config.toml
num_hidden_layers = 20
hidden_size = 256
n_experts = 64
experts_per_token = 2
d_expert = 48
d_shared_expert = 128
hidden_act = "swiglu"
moe_layers = [0, 1, 2, 3, 4, 5, 6, 7, 8, 9, 10, 11, 12, 13, 14, 15, 16, 17, 18, 19]
router_score = "softmax"
normalize_top_k = true
routed_scale = 1.41
balance_loss = 0.00281
balance_bias = false
router_z_loss = 0.001
init_std_router = 0.0216
lr_router = 0.00046
num_attention_heads = 4
num_key_value_heads = 1
head_dim = 64
vocab_size = 2048
norm = "rmsnorm"
norm_place = "pre"
norm_eps = 1e-05
positions = "rope"
rope_theta = 10000.0
rope_fraction = 1.0
qk_norm = false
attn_scale = 0.125
tie_word_embeddings = false
parallel_block = false
init = "normal"
init_std_qkv = 0.0313
init_std_o = 0.0313
init_std_up = 0.0313
init_std_down = 0.0
optimizer = "soap_variant"
learning_rate = 0.0037
lr_mult_up = 0.607
beta1 = 0.95
beta2 = 0.95
lr_head = 0.0218
max_grad_norm = 1.0
warmup_steps = 200
schedule = "wsd"
decay_fraction = 1.0
decay_shape = "linear"
final_lr_fraction = 0.0
batch_tokens = 65536
max_seq_len = 512
doc_mask = true
train_tokens = 219900000
max_steps = 3356
dataset = "wikipedia_en"
Below are experts of layer 6 (counted from 0) of a mixture-of-experts language model. Rows are named router (the router's row for the expert) and show model dimensions 192-255. Each number is 128 + 32 x the weight over its row's rms, rounded and kept within 0 to 255. Numbers have three digits each.
After each expert's rows: a language model's description of what the expert responds to. This comes from a sample of Wikipedia text that the model never trained on.

# expert 28
router:142161122080095095126100082067085065064089151120115090083108122131094129113084128184149130149110111130157098123214116141123162080100159130110094074106147118191107168131103128147099109110143145
What it handles: Closing brackets and years

# expert 19
router:174121114056135157090132089165130090108130126072137049090145114121078113073122145157194114098082119161116035115158158146093123118099147155094151140133130133192075185146079160112125107124115117
What it handles: Mid-word "se" pieces

# expert 41
router:128142102110074086153096113108083108119153183090082085053074125120094153122092143132213153117120182112125063145130087116101129102082114126143112138145125126129084135173152144108105150116116138
What it handles: Common noun heads

# expert 61
router:163108123122136121134083102075040079116095133132142123130125189104092153079126161181170162157088130105124086118122150130089153131092185069163033101069113120138114168152084134134143109098118167
What it handles: Naming and agent prepositions

# expert 26
router:144160122107124104055119096113079111114125183116114098129087120165110107078095211107171116116117168122102137135164112145151182131103109104091085127142122100132013185149100124102133102125081170
What it handles: Verbs and taxonomy words

# expert 58
router:173141082095061105074091094150113088093112142089064130117072168074133155161111148153148149152106154180076157067188091182123157112115136073098102082132150129177088125120142149129149143074101160
What it handles: Numbers and -al endings

# expert 32
router:151164154149105133162137137139119148119066135088135130087124126150105128087125186160137201141077167148118066151149151130114125115098125112110112145109099132172069143120075161111104096125101159
What it handles: Table and heading markup

# expert 6
router:123138103145148116142127129112106105129099132141112103077081127078045148105075146126135185123085125127120141083143198160058150121144138102122139116141156148128103096139126103114097130103062116
What it handles: Mid-word ri and u

# expert 15
router:095140141134130092137123049159141057097107143155109090068103130091115160137059179107176157117090155099082089073171116147105098057095176128090078120110133144130138141122103073078129117132166146
What it handles: Mid-word syllable pieces

# expert 7
router:163145069123083135137117091110139088103133180119150149072102080126139100081082179123177129131152162136104132124167149107075144129098129093100043145127126154181098170120107117158141111108092173
What it handles: Quantifiers and demonym suffixes

# expert 62
router:139136115120093098136088132047112123147155137132092095114111131074146137089146139140180144114131112124125163131160139126101169090104143092098079120141135130139155157171111155083112115101104123
What it handles: P and p pieces

# expert 34
router:152140116073077076080131105152077071112130094172087118093105103053083172113092146169135132155090125189128139151144088148063104102135115137138111085094172157143083131180117154075120134107120170
What it handles: Second syllables in names